Below are experts of layer 3 (counted from 0) of a mixture-of-experts language model. Rows are named router (the router's row for the expert), gate (a neuron's input weights, with its number), up (a neuron's input weights, with its number) and show model dimensions 320-383. Each number is 128 + 24 x the weight over its row's rms, rounded and kept within 0 to 255. Numbers have three digits each.
Before each expert's rows: "comes after" lists some tokens at least twice as common just before its tokens as in all text; "mostly gets" lists some tokens that are sent to it at least half of the time. This comes from a sample of Wikipedia text that the model never trained on. Tokens count by the router's weight.

# expert 3
comes after: " the", "-", " a", " was", " and", " to"
mostly gets: " res", " form", " oper", " found", " Man", " trans"
router:128134164122093143168106125133133108131128140154096129106130094126137147125096139150145137132142102141067099146155155122091148153164150133145122108134103122105134147116148126103137140156118114
gate0:141173106099093108116102135115094135053163099114124132095125149144162105087187126111115154117151124133112125142143154141129164129126137133152107108165124140122137110165156105114143141106127166
up0:112100101160199087116126124157109122130072154158105110144108103165087143077100122127108091115122109099176111151157117158119132163148126155149153098145171145156147138143113130151147139131096074
gate1:128137115132133136116144117165135116127125109133118128168096122151147160154131142124101134096094158120113151134111171144112151150123121150147132148142128133109132163109135133142139106126111109
up1:121111115146105097149121140145143127129157137133078150111122128140165173155124078101131111164144141096090128140121137099144165119160136184131139085121101101163165121156138085113111120152139127
gate2:163105135157122167134138121145069135150180127140138121112158124160143086118086130116135082102124093109122156114139153144150158128095084126130128117135183121143113096110102108140115169108128118
up2:146116136138142140151123078127103121132146109147137137131095133115117109135094110137130122082087088088141141083122097137127141123134116106149141078104093124113124089094099167118136113111136138
gate3:084151103110089120183134108106119131140165105129114176112103127131121102148108131144117146106119169154128133168115106101105142129137147133139075108102163095105106121123150100136147134131150083
up3:085127203129145119158098156112117087109128146083132131129126154119090096149137137135110138150126098132101119096107112137122128115141125146052164130150142149123083140135126145116095162107123116
gate4:144121125157125176149157132119103121136095143162146170178121132089101131114135158165147104138112113146111111108180140105110154158094099075113123116159130154180130158145168128130128138129148141
up4:111146127148178143115183150157109133128142147130118116077155096164116085143166104120137143098142124108111135110130135136094117145124126115129108171170146119112079114105112147115124109133114144
gate5:114138080147142119137158124121168130099170116144116149136130156097089091105116091130141133118152131121164111144154118153123167155133120144110140145133128119157129059108111101124101113127150149
up5:135154102079116162115126175120110116134133122114081152118123128125207154175108139131175161135145137137131088146114100118117120087111150156096112130110075119106094120107111164148122106156122155
gate6:124147168110143121173118077108126146107187132060140112146174136146134121146103138145155109101129142100133137116145103109129157130109138131098111061107112105094114121101130110109116163157102101
up6:112128142150119117115153091137182143134140086124160147108121140141098136138123134109147115137110145127133111109086121122074087085125156127124178124124098074102171155150095139175139099138136076
gate7:145132102117129105167121112128114146111082100127109157139135140136086145137136186167142120128137138087126132155135163159131162109144149088160130159096119147099106149171159129121188142138160092
up7:155168138111144120161154118130163126153092115131154149114164151143105140165112112104128118140157137122137087177163192161122148131143150115107143168162132149117101137174176094142160112120124112
gate8:146111122107142132084126135172130156098127142125118134124083164153149123080125151104133090103190148148091150110110109133136106181107106148163104149175121146166164135104155147136141152145109100
up8:118114144131156138119121121110134152152108136152111143146134120118118152104130097126131172154129108148133123111149143094097113135089105123144120165185096108151144104094138175104096111111122120
gate9:082139112163089108132132139101139125073137106124117089149131131137098132073150106120146146099110136117121163102128108082125123160138085143158152070143130158167144122125157170128111131117150150
up9:123125150122146117181127090151110153110093141146143129139116119116151165127147105168108139108155131155129127143112133156145136118146173124096136140137127101127168106147118100111137110091146125
gate10:104103124120101100136143095159127086094154097112148132164135169097075153082173125120084150105111163124108160125084128110149090109136168124151158123149119132121161102075107132144127127101091140
up10:139109098114119094113158145095107119115168132120103114082094115136096100099113098137122112100153188151119111110097136153077142156077083106145144157145107134111136118091159125136142134130112119
gate11:135116095146138146131126130145145132116151103098091090160174140139131126140182106083121116112120133131137175135101106121107126120099106118140137152147093145181110116100128152154106133134142180
up11:112142131158118113116132108149151138121121137144073157131162114160122106114117130154180132154134092133136148138139112163114150095064137153116106154125122151141139160110142117112132090151086164
gate12:112156122163097122143160138112168115120092143156139127171140140128103172134126112101149142151127145143178132106165156158155096179114159166174135139163148098111126109128141154127101095097135092
up12:128090105088147119078126083121165106113085157125151133081122132097121104093127107123152123142145135156127084127094125163148142131147143117153166118145151101111112149113121126117110135114092162
gate13:115120137149080074105133112148125121105090097075159127129107123101120110078139188097111108084096141128141108136151109117148169127167121095166139129120154149123135163135091103097148119157101071
up13:121120105170133109114159100110114096111077091068117161145103115144074160149093145133165129136076132128126119157141135118133159151097107107122140110157125136083110122148124160106116125150111082
gate14:127122087146131099089107153127135177165115143093146148121115126152112114110159140118159144088152114152104074096150113122158124134115162107126120111136140153145114149097089114121143070106161077
up14:151094100117125099120077119125148152083086115126130141100098161068111137120141098118144136110132139101076118094150117138117153137136119104118143132117134132099136132124090154133119069153157112
gate15:120153136155133104143125113078146122120147105153168168158114119103104137111117135136168093124081135150178141088163106135115131128137096125115148140119129161133148103119093141155161185122124125
up15:084136159126069149138114128101125120165126097134134170100159122141096181115147126129182126136115114104145134085155174090124099096131150159122122133083108144100103086132129146154177119167133093
gate16:154131105123128122107170118117095114187118122116158084110143127095123159155141102095079134163182100113145140128177117158141121165157153135126143166138127145114159114107105110115159149132144116
up16:120125121121125165146107147143112126111107136135134158109133110080094114102139145151087154168163117128147155096161105139141158154110129147122124122145142150162148108101136145122193124179144113
gate17:143140133113142116149140153118174149157172130105128141138113112118093118107121113150081125115118109123148124107166121120102151151136146144130117114104192104108129139097177151106165159131119122
up17:117134122140097149076128102121113168133107144107095100171173091164137134123132178157161092194122126165140163102106127099100139123157119146142145122155112087112136162125126128124111102102167119
gate18:116131159098118105115136131140170159087137173077088154133071134143116116102104117130134144140100089131121097110120122150125141113105141136098119109139105105115127139151161105133119112121124143
up18:115131120164120153117110111113137114086104118123138134131128106097150116109112131092120131086104118145138152097131118107126140109103105121082102148146138162092117121128197106140079121144140152
gate19:154124121115111089103124121145124125157143141139131144120130133151127138153110114093122107140151095121079100173141157137097123115177120101107138106157133081167144168132115153119150105138147130
up19:113144132120125134100116132165140118108090131126150156115150172118141112118117143100071108123129152140119109126163129128154142117126148131123125117165147116137141127106153119114206150100122109
gate20:139150143113163097133135133179108124131118123071159098105160110141113146133158132140155149100132122183135139091123125092123121118137121153113164104097131130169095107133121106153137151138173135
up20:113116113184123126124116156129084156119144120117117137112148159173162109124113152150130127147138091074119142159091118119114133140123115184126099139097098117096133149113100117151119126125146123
gate21:101133153115112099160098161104096156153097102086167138124157137131107089143095133145088111120120136148145073138143145180156082098132139114142095122109101146109138136151140108124126129116107100
up21:071125181126127120153152148120120122155109136081161101126126135157135147145121130126127122105126067127123126100142095149132137136148124114133146130103093174088106101144151154134078123122091145
gate22:158149145117172115132140115177147095156150133091104103121133108111104123131077127110117165129147100171150123127122130125118144138138109121115125109117115099128102112107127096139116133079118114
up22:126123141138127111144109194157134140147152138120146097132113121148084119127101165136143128144156147105099104117086165164114118142128126150116138136094114142102061143101148072106120108092101156
gate23:135091097131115125136164125099098096132088092066152151151126137097126149085134131118138131122138149102186111099169180084107169142128132125158160190160132126116145108118140111125075113131121094
up23:135106105128096110140113169131155149149128199127111111161115100119154064112103121141121128163157141127153126092134112125120122118123145169117154170168125139121115133105128095139150105157085140
gate24:141171099109122164132115135121117173141140167107146136109097185116156152098092128166141159168117124126085131109129133123148122134112063133162110134145099141113121142128163144130123082097131127
up24:101144113135102184138152152119164144138106159094140113149111117159143101128122178092164128170133100126116124147147087142143161139147122119144140163163131160151158167143167110104096095108095110
gate25:126138113093115110163168144130126108112126133147158194116120114122145114103129108152129130149141136087117152126136149126124155136160163104110124126087104132134132146151141083134172194126118137
up25:120171139150138085133101124123135132130162203129159116124148072158124083134165183096150164132144085138153157114066101146094107084122135167101095112132091155165147128163100117149165119120155157
gate26:144111139128110139099087087123130143149094136138173095089159157143136125117162150166094110091126143118098126137098143134171106112149106112117119112134130111153148131145095130160129148145123132
up26:109161145147152132162134160173096127098127130147147138146142108089192180138133115085148141166149113144124110134146079130101125112135162137163110101107142145110128174147166156132135084132161123
gate27:109136143123140110186134096131161139107150145137122117129139133115109130129164105088104148157149123099160123133150167149155117158094170077118104118144172107112169153116201131122132145132115110
up27:159101119091168107131136141121147089125133104168131150096109107117157152156131133108096129120150111143126121144114111169114125116095168108154062148070133112137107140069120105117102105126167133
gate28:146118123146133134161150157145107126125185130116159100119138131136137164154146161078099094127162135094162150162137101147161122144137107120120131168130096141148136133076117152124127091149129060
up28:139120117160160123111171122101099115105137124130125080116143093128134119137092136139112146055100135098130140085118120141134117159089125112136132094135109138126126090093093084145173139083158095
gate29:094141157116134118126095181155088090138091098079113170142153112109154157157160053153104093141145116090122134148100112099123163127144129113120169121134149138096139128146110130151132161113099104
up29:153124175121146123121106124091096127106184117104151147125077139105147157116134138117084147148161140090146154130144097161105159104130128071113144159121114082146109126160100100138145117112124105
gate30:087143155120119065113111112141175124134114157117123130139148090154154168126138134150135144089129143126154131086142160105141142121118097151127110170121146097121123106144114147141115122123128119
up30:132109126167107131153105111085131146144126121150142126110119183121155159148146133147161140148107080122129127130174100128141102081158156098134143093140097143169137155147152133118132113150108150
gate31:139120123154167132112100153135130138170144099145138194138095176117107118116120118121124140120128140179122113157151170118109086168167120098119145135161140137120113145116154121146131128123120101
up31:111103116113122097118122111117134100127122126146121118114137137118099164140111144096134097160143087108140151122085131113114127134123155153126126123130131142146190128190149169114166110152128110
gate32:132113126129106136118107135096111137156144150102104131100141140168181102163111136159100106140130148156104077129121090130125127128130137104143156083104134119119138124175146074119162117128154125
up32:103117112140166159108154124129098154139116099129172145150131134109125119094180112135115139116139141156157100142141089118144152084137145128115097138127154166131087131127126131131124126116120152
gate33:127087103135095141113135106136115124106151123147106118127138148176128164156147109156147133081108129130131132118084135112162142146153130150161151134128136131104115153129114137134106101110112155
up33:142104145146107154140089124087130158123118110159136132136144148132094163073143076179145081123141134104091137150159156145144128151144149122114147127125125171139110161145139121137151106134132139
gate34:115139151072136135151153137147114174117130085111118110130179144129113136137111125126114136088156122119137088142118123179078141126096140116088117111131104145148123097132147148161119085144115102
up34:107138124103142077140094159147120140089131123093159145115130119155120134166097161136131148108169110110124129152133098131102106142111096161101109140122120121119084145117112138117102124127109100
gate35:137107135119096113109147158106150131115134107150102149122111096157151126115114103137144132159105109135158124125139153151125160109170140120168119137136119141114130117143169149113140143126091159
up35:117118110126150130158134113088123126107159101117148111140100144077155121136127143116143130129125110129173140122092143105135133096156104121138125154150177147145131123135099171136166136108141144
gate36:129125142143143140109166139110153134112129126104094124161138099141154120156111149138148132115120156088127145152132089104141159145175109161145136143162093149159124116116122111117133126100084113
up36:203130132141105122146122150135083121141177134127078120151140095122142134098114133148107117130137107146087101134131109153089133168157082150096131077150130146146106099122108120146133106140083098
gate37:151149132158129146133128150112132173150169117086128123127155134082087121111122126103101139136152125110104119157164121132159137157092113096083130162116171156112080138102150133185115173156128140
up37:109109105112120098145136122144108107120106134154097145129087125131153161119114120151164103127164131140157119122136096163139146119131143117137145116166077084171149148127122119083133120139143086
gate38:078142131123142126134157105124179131093131125148106114117127095107062123132136150180082162107128116146107138072160128132113133112134153133128155153112142139120123130108103121136125084150111108
up38:159090132125127124167075109112084109125114117115111121121118124118119086121092114097145145133142091168132126101089122137103125167221148100134147098169134134096132123115133137128142137141141140
gate39:091132121116139169109129144145161095111103091128115103106116132156146110132122143156121151141118128130157171137074140152107145134154074125120091116150087134114140098135125161116104148170140155
up39:085125116140103101100128138142139148109101203124170113139150142106114144081156141116165114171131146142137162115116140116092201133094083142145150141107124153092127127128160093123100152143132141
gate40:165132158141092111104097146140135132132127096111143189138144155111086142083132115095151145179169126144109108146113129114106129136109137167118164146144122129106151133081152129136159077143123150
up40:091114174117057167145124122148159098117112142120112138140110118093138142157126138147128140117127116113134136148110123138083124101112141132107127137141115094110101163108139083151158118100130134
gate41:161147096153141153115142132109087139139162154117136132085122108115104157130168124091072132118111138143112113120121157102114126132142097100150180076148133181126148085127091160144151142081138127
up41:178118091167158135122151170140111098074126145125160142087096131120126132155124112114109139111121173111133133125101188083117175127158131113128150174161133152093115093108107134101141134150127113
gate42:158111104134117089084150110118152135098142115130147145124133111143099129125118126133068114093153127095114155101151124129186141137136120080144143176108172117102110120121126111134106100164139099
up42:122142154102123171110140098111113131148154110127127086135111133125151118157127142133152134129077093157124162124092118104128153153134145150087115149156104146167148135105089101092128165121118145
gate43:129147134090181095107105126106156142104114105104079104098093111097085176111136130136154116087156131112141099130102097134133128065140156131120114124111134143177123145179147092090133133163091142
up43:123154141111133072130129121168111120143073157122117115104117112114113163091142124120134117120102112141145134138124130155162152109188101125097081119128168101153147120137139130090182126151121128
gate44:126158086110136186131105128156148103179137125156075109117157118157112167144140181150144103155107161175108140160163166109119146083145156129128106142169127093122142161142131141112124133111112102
up44:163154141093108161105133113174148158133121171141135130132151113163102126087139123130085091172198137160073130123148114143112121131124094115132082119075084136117125123135143072168125104137134133
gate45:113166132158096120173129164111147112096156124128142117098113109141138107151143142142127149097116102143147131156130144130093124119149097124131123123137136113137118156183133157133164137093121073
up45:096138122101092113099157149108133130130106103161118110153105132103118094146155171120120135153150083134098115149094127092139091137115140098124086161134128152127099160126136112143105127113156165
gate46:145129133153146144140118128104135128135107155109112100164123100128118141129114106138153149156126095145130126170117159137136110145128146167094123161131112149105138104108116118149068097122135080
up46:155163130163101159097105158145122142077134105159106100117141082094147112110115115132117131139104113123152117143114119113159080147152123118104123136175132128135131127133163105158150121140115120
gate47:148190135140153114120101146128150166170118138145189149110154135103172120138143110181154148105121151140106104159121148116120166096113104149137086121119133116091116126117123126135146087149137119
up47:139148139120126128139119088112141128124128118152158151154085125115101115095127122152125151097090157124119193117100123108172155102171142170098135135134085146129133098143145137144120157133099144
gate48:070123161102156117144153129147109106157115116119124151186157118124085122127117119115143117103121132138154125108114125108183101132151149132136142130142141118089125156146160154095103127112105144
up48:121130113168107136117097141147107108138113131156105145091154121139137139088131155172105135123154144096129118167099153120151111132108110089108146135156118160149169120161107165117148129117119120
gate49:094168129119086117140117121143173139155085145129131149076120121139135159149113129146101156149144132167092110136126145184126114081165193126086125132124102131104114129128110111138111130117097132
up49:092127104141127151077157147149131128142136149108134151101094165132101152182117112116110103103108132171161111157149126177129150149173149101089099116194148127115130150146115113125155161129120146
gate50:123130146117084127135117149125127166123173127145110121161139107084115154123148126129143087093140136130116074149105159111102141110112102156163133121130148150152136116077110169136121136130127119
up50:171156082174111125093123150133136127118144165126134153142116098145143107139133146132142106113145124106118129124097106155098137144095152118130150167128118114105072135099134149121102095121133138
gate51:172131101152140149103156166087151133121113132156122141146127144158120144161106155145113142110149077159067119130110120094098068138120114079130125171137091123105106082148163165114100076152125133
up51:136138120110142108157086103122091156159128104106107104112141154138182106102132132157120114099105142136153136162114153132095168091102144134104146133110147135106111137177155065147142151096155159
gate52:127133143150121100119161135151097143114107107180147147135151104171136151115091151151144111172122127090137134110146167128109140113160189130130128141099131138089152156180131167109094116141091080
up52:103117125091126113092104172179103134086123093118096111130102102102134124102131105111113147146117115131136103173128115161127177101119153115129115127142145137126136131113101139154138157087143147
gate53:132139168126093136071084096098115171106196140088166108129066128131132151150125152088156105119164142124106106118137140146112133114138107128142099145118104117153104110135089125106127127122141167
up53:172109084095144100123176142156130111161096113133101094143098109125135152085132122117180121089125125128144132076141129154131134101142135119146118162101113130137121099131116131137113099176133130
gate54:074118123106146112121150177144128140104117137168148153127137129111133122139155150103082162058105164152117071137126155113123137065139096121114164112122100138137118099128171141129140159145116137
up54:117141123106127137129138133126136113140070125115108102114098076129106100108145151117095116124127120123090095106144100149102144073138105131114147174130093155112119143125125152149134159158144089
gate55:131125142115151122134121099076117152140124122173141136111151121112138163166133135148119144135083147119154102144144162144170117095087121160181145123169136091138119121147163147142096067107132136
up55:122142144110138128145136122117148129136065103107075126094111130124133138114126138124116113110120148138113155122146111089101076121128174117151152129110102142165154149171089163172129154093138124
gate56:103132116129168092117151170153117093132118113153121155094148126161174118139095133132141151119150132108136127186097136145177130087119115128122065142130117130114149103142143097137151146124139163
up56:107121071109156138149152130099116136125153113096090149122097049130101124120143141112124160124102089084107137141138089103121126170116093148153132131135148139098089115104146169111108097092116169
gate57:172139144160149125138072106104105149153143094112155157171107108156118133109144122129101144150139153138177106119174169098136091162157147137124169145136146148141149108115135129139142110093111174
up57:098113142108131162108104123107138099097092156170129115112129114098164120177125130162097127105167099115127130138158075136126178147124133132111145152104126103123156175148114153121104079106132086
gate58:152181131114136105131137145092118131103146116122139108089111144132139136154103113119139155125144120129130119155097111093088127114124109099156098052142102137092100095131157099152115166103119139
up58:108119099131121133127125123137125144115109088134123135123109138140109165140157140105127100119143136096146164111114149137158138185116140129132139160143129149151117135148143115144118117122128114
gate59:099121158066093084157121127126107135152151148110149138131121153113126122094093116190101136116200132141097123113094129150113164118148157119130118151112129108131138147141105063108113129146113118
up59:161132127105119149158110100095095122121121079156115139125085138133129150125124110140115133151122182154128107152163189087148144141133142102127124096102110131130143132101066122132134124143128122
gate60:144121099177148100178122137119101136097123124163090126165126146148116108159151116124125138105115106142152117115144108146140099150176117114144125113133150138111118132123154125110100123102181093
up60:108138125136110087116105131146110148177154168137131097183113150171130154152123113148123115102080099124128094094149100111105100123123118158131106128137149152109170128152127091103115118114154107
gate61:162095078117114169127103129113172140100132116095119079156142131113135136150188144131135147100114137116124141141139115134124157146166081116180138126100122143102118127150125129138089103103110121
up61:167110114106102135148098129138110153121106140125125099112098134106131102162097129128098167109106110173105093151140123133116123099095126141142106111154138164124135133128152086143104157142097172
gate62:152125147094188122140125173116121094182152129117117114192105142109110149131121129152093112113134107133130109144150094156097126106137158104078143167102109149119093100103147151152105146130136099
up62:124136114140141118162167125147120135093083131110166162129102150126119177124135143170146146103148166142168138103102166145079115114151109119078093118158150104131128123109158132127143094120131133
gate63:123125144104108100120162154143108133102142100125116122135123154130146120133130148116122119092140173117115148108134174117153104149089110128117140107144115144125165129119131099149121117137129162
up63:157142133124107137130081124142134120080111116153155161163117137108118126081129152125139103102098117126127114140120089107107125081164105155105130147139163115161073114114150127129166113124116125
gate64:132110110189156122090142120144096125134127123145156117128130133116145108117127102123116143131119136105128094113113119134143138163129128153141126103115130123144109090127102145108135104100117133
up64:092125106150099102116155145122142142127123116077142107095143063155186151090132140124146098151129121152112112106107112114124135091115101123147130109070116163107126144141128102141143158112115097
gate65:138169135186122105110124165128118104131102160161127123097166133138174122117093093175138137154107105142161151140097165112139137142139126162118131100139115117168147121097122111131123147154113148
up65:117129133101111145133120155115131142166106151093136131112138115133124120162122105147087135148108103129125161157141135154125133068145143129179132116100167150111118141094097129116093161111140136
gate66:175124126084129137148095105143135127136126116108129131142135127135147122130143126147111086136148091146101158179126098120172103115094160130095133139096162141110120172152122122177147130147077151
up66:100126152118165147143096116166114088150154122133136102164168143139105113158158157121121143151093105149124181096108126109156121139086118119117172156103173129079130145131108137104126196110124137
gate67:107127098174118170134136130140151106189150124120107130140127120146117119127150137134117139102104116154141139136145096131123116186130169092154120107096138152123108106113110157167126170087150096
up67:163164106146158117155132096148115187135099138146137106146156098125153081112149126131073125140119096081079157165141136149124075145124086119105129153139153109128115093125134164130113150120139148
gate68:130146120124117133120066119140151139126140132114154126107139132133128085183122136135086114083114161127145165090171093120127139155136102134107135108137124113070142110152158142100122143171149100
up68:102103114115060111142112173121162142151188126128151110117127123146132134144106120102099152096123145161139126109112161112160126098109136144128101118076157120103098110083136154133085143097145147
gate69:117136070168121141138184123141170106121100143179081166095141076106135144130114155155138113087136157127153160149134097105151173115127136141115135111146118125109105125158144143147090133147087095
up69:115147117156174113159142127128124105124107091127128076160182137093121133141128174092139127101175125119132133113154143109152127102118123120142120087131089128123162137101166151122126070098140161
gate70:156081146145127135150134125162153144113089091143179145133101127108089130121105088166129115089123127122085113131181142141130146140153125138117109109147141141122171147149164150129156143131119094
up70:165125138122145098098124100147133144112172071146158129121135117113134128110147120090124168154155163109103136110103113110155093137119109130153144116086129110142109154087090110111156149124131141
gate71:099126107146123174119137118155122146103143099177130115140127134102127169137142116112153137113119111177110104085117128147159178141112126137120122148174122147189167158132131134129155088131137137
up71:086139117144154148135136108106169137088096158124112102087172134137130123114090087140109112088104137147119113115123149163150062096107172163103118101149154096089153134151124142128102139093079151
gate72:111130104147124078120162117104148126114156135114101180109117140155111075138113141164118112142084148150117120127121158151107136155156133097140145143089114128136148153119130109101090145118156108
up72:133099134128106122135096113119122081148119160155109092117129095133121102081104133132169117122101150170129144145045097132131093076146158141149065126137127104118149098134118092138113142149150108
gate73:133154177118119155100121164153090114131125062137134110144118163085084101120146118149171086108128116127152104089103060140138089143118129142104091163127096091134096116130085151181147157093168155
up73:117134195159128105151073132121118127117157115140144155141131148114081144103133094153119099122146138135131110099117186128130123142130090126065171103110128131125162138155147132111149140156135101
gate74:116156151122139148137094105127130130104110127113151131160109152098112117154153082120114099094143156132157128174120144098135195093131149137102171141130148114126110125102104133134121128125114094
up74:137148127134156101158124140121099131097199131156103128134129157118105122090137124134117118128153122118119086091120123092125154195152092108106143120135135122145124127120113127107167096127107137
gate75:111154118145140107157101162095165099156083164095124126083154156157098085127114112121174094132135077102141128132147110086169161125153144104140140120141135103108113161145099135142127153113089137
up75:130143080169127118148112137120082148136101176097125111127149147091088108089129145180080134101120099089144149134156105132113135114117120102137148104145146114123155089146179140124115126117172150
gate76:147124167089096101115141134127150160138092133122105171121130086148076101135146123129081109149132145131116098155180120159125121165137107149122090145144127123121144159106098112140165117135106130
up76:112092147165136092154129122161176127136071104206098150111116110130102137124105122134146134135136133150127102123129112174124162155170161095108100091120120106151124146126125112134125110135132104
gate77:154131161105129087110179139181145127127127155131108129128126095121116123114101104143124140121146132130151070153135117204123138142077168152085122112142150143094133110114123117130106157119140122
up77:091139123116142165118132121134119119139164149139146116156161163126159099124150167105092103157085152150144164113128118116126100095154127096147086149079115100119140114146120125130140157081129101
gate78:133151127124122162154154107144065101129172144091115114086166121113119146115145131112109101089121151149092173134158108111117144108149123101150132113145112130143159091091106105100141158121137108
up78:187130119136127134103111124095139134133107151127110187137102128129134135086167124159123131113143135129126153120142126115102104186169127177128151122135156082147137149115127149147106125118118107
gate79:119111165091112134157168142122107132121087132127106157089147128096165138127140121107075107151150138107139102171162081082098130113076154131121119086132168151120137140112146104135145125135109173
up79:126136133138119110100153136147118176134082137134164163113101139165138144131129089142112135120132153110137166090112109111086112170138111106149122116107117140126160165173112131110147171123104142
gate80:119111111139155100148166161131101118164150125172125119153155126154123138128136135091117107137122149122125158118141111113138104140122095128118152117178098125128163143125163145125088136141123110
up80:162140128145166103176142150137107096104113123158141121131105113109146135083149166130114151160140137120183156165109167128180128135143159106127177168137145131183129128145173118132145154132102108
gate81:127109118140075119168145118119114118117104094126157128093072128121111089116123172159119093184142121117149098115154117122117157087123199153177134133101173120090124128136109136149117139120151110
up81:130167143138150131116142110201147110107122132153074123094149140130120130114104110107131133105122126150135133134140111157152128132129158087135140130123099159131133146106161109141089121149152191
gate82:115151149134121175133150127101134122109098122104128166117160111154117107179157113159105105123134072094123141150117092128166132150136105101168113131123089158155147123152165129134115144177114145
up82:127110087160120129098122157143114184127128109126136107138148125171104141119138160104106055126107118136119159097114164129099130132132152134178118182125171135166149087101153155129139158161146105
gate83:154105098134090120135140140103087183109139150151117124122119105103094101072149170125147077122139130139139104109112147118110157128115136115190155128090171127064125101115136138125151099099092132
up83:112148089143139138095138116106183079120114103129103155100116105128094111168109180125155133135144142106136169154118127092157118118162144145130151152164099093165126114159114130169176167143094155
gate84:156104104152139127112171111125110114130070148124052152114144137098097133086147123136142104094152088095096095125163115083093127162133115143156117137137153122139138113112125102132097125124104115
up84:144129142107106122133138090155097168106117109131170117146144120117141126139104136131116112126138145165147154119118146112110159178158095149111116123162145148129141102150122110103129135147130115
gate85:097101117173152152125168164152088136115090125080091122130126144142116105103121136098152126122088106143106099146113102129149129099115132115122101146156112078145154130154164153116156134149153146
up85:111171135149147145116110087096118085168165154142099110159129180141128096161116130136169175131121138092125101144128179108136106125118110100114095125091101137134112147148133113135138132110085083
gate86:074157157162183151113101142130171111145074118113115139148108107112108158142144143096119101129091115102138118159103127134102138103133124132151137131136122143166107102081127170147154158167136107
up86:153173146093119097098172143110124121148158111139132149118136140123135091090102115129148137121157116115156148111166116130130117135109103189097142148098152167143107137181115107132122103081169137
gate87:108114128116101125142140117132089121131136158131107087141140112132124128134147145093136129155180109129144159113111112117154163137114091170154138095149129140122101108127144095135110100110149172
up87:163117125139107156094109149109160114104144111112161116126177154129155155136114155157116119169121134108134139166100130114116151144137136139140153134137135100168117187149081142147140128107082118
gate88:101094179130130100185140127113088123120143109100096115130107120159122148110087127114128160154150080150133106069102116097089145139143120090126143083081133102120134120113147144123158107113102105
up88:089131146116138162127136121128132105123117176139138115121166099149110143159122133159130169112137122107096117113113127113113156122162126070115145085074129125132132146109117150165167121083133106
gate89:152125108149104127134118184158155137083161147108109090119136148162091157150149102079104167084124116098143159114115145118113123161151099116152103139130116145096112118100089112168107139073117118
up89:122151129126109187106133109082129103140138116109139162112123144124116101116135128114159146152127109116126106123171102141141148158159091167098126134127136120129140147094131115113159157123158116
gate90:141128100143162100078142155129130113101109133158128119126100100134132162100107146132136141116117141150161160085102134144103138153142095122125138129157155133114135113132163158094167105158133123
up90:165129166146122126072110137196149132143149138103166134142131139169126135098154126108111164180122097163128129119142142162136114152121152115139133150158122163084083133151132118130146124089131110
gate91:128122122107142107123119188125113146110140159137117156146129138134162086122107141139164130129143151145123135149109138117081161114126135129146096092144143153153095118114096115122117167093153132
up91:133097095085112161156113082142144085118118121057140141174116094143124112139135178112090067185150159161155187144113133087097149142118161124146154142128122166155146159125130086149087122151129123
gate92:156127113121126034118096137159143121117131122135106108136107115129156107141133121122110113142124101161111117180167115125084128165150169101129154122113121136103141124085088136125140120116115106
up92:132155136116143102100151151129127111104106153105174098115129102124141087080152117137131111115152102156081093143145118128090118136115151085113120104150129135126096138117120139143163123175100094
gate93:108105111131108131104132123125152158146141132140124138176107140148113174152134136096139131128154123130115077169163171072143122141102117160132105161162175116154095157166092160158112104120085138
up93:096158118125106140129122147110141159125131131138101153099114113076115090118119137141104122135134140117167078154121107163131166140117115127109145148119145158113129138122114147136131143115145144
gate94:157121130154113106096138121108129128090160152155121087161137158112087162112156087143154109113134139092128130147128131132133118118108119090110167141152118131158154126118107093179125146107143140
up94:124096145135111134112107147135129159095149139142078155115137115117089119073131112179130113137131093166079107164137109121175139146149087176154154170125151149126109111177116121107107125152109160
gate95:155149161140117105160132140107111127148119127130108131161163085098130124152106203148138148116106137143141130105112149131113114156118134132175170069140143124132140132165165164145125134126178088
up95:135141123089112127149155100120139099143099148158122106123165107112142090139105167158151154161147167119147117164140147131123105099093162136154169095093113082086117122159079118118132089080143118
gate96:114151154099163076168150172140131145144098168120132120157105128140094132131140123093116142109124143117096134131163112099117147095150103091123144104115174151109105121110137137143141135091115128
up96:183121181119079154114124146157147131095135123128164140122126129189137164134130151156129118128130127109145114135119142134080087107101124098132118145163124159157122099143128085135145127102133110
gate97:157129113114124155164128077111147162113127139129103146115118146130109121126127106209154120107146113134097107139140085135115136097118132111124147144100138120107139157155079152133093137105123109
up97:095127145086102148114152139109118120117127159112131161142095112154134131126123166096119144172156138136127149170075126109142160111146119109089116106085176112150074122153137124112190123119105157
gate98:111153143120148155127106143055138089120108096134157152125131115123124090096114128155097155118120088109133123186145142145174143088100092132073135112102159091156104117128100136133130126146136149
up98:114088118130113088109135145118134131133092137142146144145128146141107139143143160081125128123122167154138127096092155076098144164116114138157138144146133143150151114153169112104111117088129115
gate99:132130139107099136105135148097147157143148093128111127139120129126080160137132128128089131107145137097125098157143104056122104117126135110121144162082115125113132063126121155149185141080178144
up99:108160133113169137176120128140080133112127135114119197091135146101131113111134104073127112108127128139125117110132094139104185076139088143119106106116157168165134145108149132167148137145100101
gate100:127130138115132115082114148153135110139135112161117085149133141123151131130128127140134079153133097141141130110143149107144166141158105120121146145129134127127179127130122142134142096147107157
up100:137117081136158117120111128150151116125169157103138121137115149131093131139163141135147178157089116107138120118124122116132122130129143133133091102117106119133155132113203159138088109145146098
gate101:076172104136128130145149144155136158157134184099112072117131117126119119141129164108140126121127117141070107160153097082159142151099108100154124146138150133136121133170132146126138075101133124
up101:111135129141138149151145122113204157092131164099142088137134110117146111165156108129148130147162135132072072192142104117142147139114138147149130147130170132155122195164143141126134119130101100